Experts of a small language model: vocabulary 2048, a softmax router.
Below are experts of layer 6 (counted from 0) of a mixture-of-experts language model. Rows are named router (the router's row for the expert), down (a neuron's output weights, with its number) and show model dimensions 0-127. Each number is 50 + 10 x the weight over its row's rms, rounded and kept within 0 to 99.
After each expert's rows: "raises" lists some tokens whose logits its average output raises strongly, later layers aside. This comes from a sample of Wikipedia text that the model never trained on.

# expert 59
router:48 38 43 66 47 57 43 60 47 63 55 42 61 35 40 36 41 56 38 59 34 43 36 35 42 41 57 42 55 40 38 47 61 51 68 62 69 57 45 50 56 52 63 58 59 50 55 63 38 49 49 43 55 40 68 41 64 67 50 67 37 36 61 39 65 60 56 51 59 44 61 37 47 59 37 47 66 53 54 40 60 41 52 66 58 33 38 42 54 42 68 41 64 57 43 63 48 41 55 62 44 56 56 46 38 38 57 65 41 56 62 40 35 57 53 57 65 60 37 46 57 44 59 54 59 44 40 50
down0:69 59 42 69 57 44 51 41 45 45 71 56 48 56 47 60 44 47 52 47 71 60 43 47 33 37 54 59 65 44 39 51 60 47 56 60 44 54 57 48 39 54 35 64 41 57 55 55 42 60 48 49 45 51 42 53 54 54 36 46 42 47 42 42 62 41 64 60 39 56 59 54 52 41 61 59 50 54 56 52 76 36 46 41 56 50 50 55 49 55 41 32 64 30 50 57 73 54 55 57 56 47 55 54 60 66 62 65 44 72 47 59 67 69 61 28 49 48 47 57 43 40 62 63 47 68 47 32
raises: "ly", "se", "e", "ity"

# expert 208
router:55 39 43 64 54 59 48 55 50 59 56 43 61 37 36 37 45 57 37 58 40 41 35 40 46 36 58 43 60 39 41 47 63 56 70 60 61 59 44 60 55 44 65 55 56 51 56 66 39 49 51 46 49 42 63 40 63 66 45 65 39 36 64 38 67 59 58 51 62 47 61 37 42 59 38 46 65 51 58 38 63 41 52 66 61 29 38 42 58 42 68 44 65 57 43 65 47 42 50 60 44 55 59 48 39 39 63 64 46 62 62 43 37 58 55 57 65 59 35 48 60 43 57 52 63 39 42 49
down0:51 46 63 49 50 41 49 60 40 60 39 53 40 73 65 57 71 54 56 53 39 47 46 45 58 49 59 54 65 54 48 63 46 50 64 50 49 71 60 61 24 54 61 55 53 41 52 48 67 48 53 59 51 41 38 44 54 53 67 46 55 48 62 66 41 50 52 51 47 43 33 60 56 50 51 42 64 69 40 62 42 36 53 38 55 44 34 47 51 54 44 55 44 42 43 41 57 69 50 43 53 38 48 37 41 45 63 63 63 35 60 46 38 52 54 60 40 32 69 51 41 75 63 60 44 60 33 50
raises: "ice", "du", "erg", "own"

# expert 11
router:54 38 44 63 52 58 47 57 45 64 56 43 62 34 40 36 45 56 36 57 47 40 36 38 46 38 55 39 60 39 38 47 62 54 70 60 65 53 49 53 57 50 65 57 57 48 56 66 40 55 52 42 52 41 61 40 62 65 48 60 40 40 65 40 64 59 58 51 60 47 59 36 43 56 42 47 67 51 56 37 63 41 53 65 59 32 37 41 50 39 69 45 62 61 43 62 45 38 56 65 43 55 59 48 39 34 60 66 46 62 63 41 35 58 51 61 61 61 34 46 59 43 63 60 59 38 39 52
down0:56 65 60 60 56 61 46 46 50 47 49 41 32 51 64 54 45 44 42 66 47 44 59 35 40 51 33 37 39 50 53 47 64 51 54 52 40 54 61 53 43 66 54 51 44 61 53 32 53 47 46 58 46 55 49 48 39 41 39 36 53 49 46 43 43 50 39 63 54 68 45 58 52 38 62 49 39 68 51 42 57 41 48 56 43 29 59 52 61 58 69 54 42 56 61 20 46 51 61 63 58 53 50 48 61 58 36 53 38 44 66 48 87 45 44 47 39 56 39 64 49 40 58 59 48 50 47 76
raises: "ering", "RA", "erg"

# expert 124
router:49 41 42 61 49 57 43 58 51 61 56 43 59 36 39 37 42 56 35 59 45 40 36 36 44 38 56 40 59 38 41 49 59 55 68 59 67 58 41 56 61 46 70 56 56 51 55 66 38 49 50 47 52 41 66 40 60 64 46 66 39 37 62 40 67 57 57 52 60 46 62 38 46 59 42 45 65 53 59 38 65 42 51 69 59 35 34 39 52 39 67 41 63 60 43 63 45 40 55 63 44 57 57 48 40 35 58 67 43 59 63 42 37 58 51 52 63 59 41 49 59 46 60 57 64 41 39 49
down0:51 36 41 56 51 55 63 35 55 36 59 66 57 48 50 42 48 49 69 33 49 61 49 47 67 58 47 49 53 46 52 35 45 50 24 65 49 50 53 55 53 60 66 59 39 36 53 49 57 48 60 54 53 35 43 32 40 50 42 51 48 52 43 56 45 72 41 61 54 59 46 67 62 60 50 43 44 50 42 44 46 53 60 36 38 49 63 39 54 57 64 60 56 46 33 52 45 42 54 52 46 40 60 47 55 54 41 35 73 42 49 54 46 53 48 46 46 23 48 49 46 23 50 42 22 44 57 30
raises: "ound", "imes", "aced"

# expert 183
router:51 41 42 66 48 56 48 58 47 63 55 43 62 34 40 35 41 57 38 54 45 39 34 38 44 39 54 40 59 41 38 48 61 56 68 60 70 54 47 53 58 48 60 58 56 52 56 65 39 47 54 43 51 40 64 38 64 65 48 60 39 36 60 38 67 57 57 53 59 50 61 36 44 58 39 46 65 48 54 40 64 42 52 64 58 28 37 40 53 41 67 45 65 55 46 64 47 40 53 63 49 57 60 45 39 36 61 68 48 61 66 42 33 57 52 57 64 61 38 45 58 45 60 55 60 39 39 51
down0:38 59 66 65 42 41 45 58 51 42 44 46 46 59 57 58 41 33 61 68 57 36 48 42 54 59 42 60 46 57 52 61 43 67 39 58 64 70 49 49 43 46 55 35 46 68 53 46 42 58 54 51 46 45 42 41 46 39 55 47 58 43 48 61 42 44 60 43 61 48 69 41 55 68 43 34 34 63 52 39 63 43 32 44 55 50 39 39 38 69 56 32 56 48 42 23 42 62 40 54 58 62 44 52 53 38 52 52 65 65 45 30 62 41 48 59 42 46 42 65 52 37 59 63 54 49 45 44
raises: "ues", ").", "ual", ")"

# expert 52
router:52 40 43 64 49 57 47 57 46 63 58 41 61 34 39 36 43 56 37 59 47 41 37 40 45 33 58 41 58 39 39 50 58 55 67 61 69 58 44 54 56 49 66 56 54 54 55 65 37 47 53 44 48 38 62 41 60 64 46 63 37 38 66 39 66 58 54 50 59 51 64 37 41 59 39 44 66 53 58 39 64 40 52 68 59 33 39 44 52 38 68 47 67 57 43 64 49 42 54 63 44 56 58 48 39 37 57 65 40 58 61 42 34 59 56 56 66 59 35 50 56 45 56 56 62 35 43 53
down0:61 35 43 60 53 51 51 35 52 40 48 61 41 30 58 36 62 57 47 55 39 47 68 36 52 49 64 68 61 47 46 34 63 56 53 60 52 62 60 57 61 56 58 51 45 55 42 54 42 53 53 37 47 83 55 48 48 62 44 55 30 50 71 48 61 46 41 46 50 72 25 35 33 40 44 57 53 60 42 63 50 47 50 45 52 52 64 60 58 54 52 33 59 47 56 50 37 49 45 57 64 49 55 52 50 55 52 46 59 40 56 35 60 35 56 51 50 46 65 64 54 38 61 46 62 68 44 39
raises: "ke", "#", "let"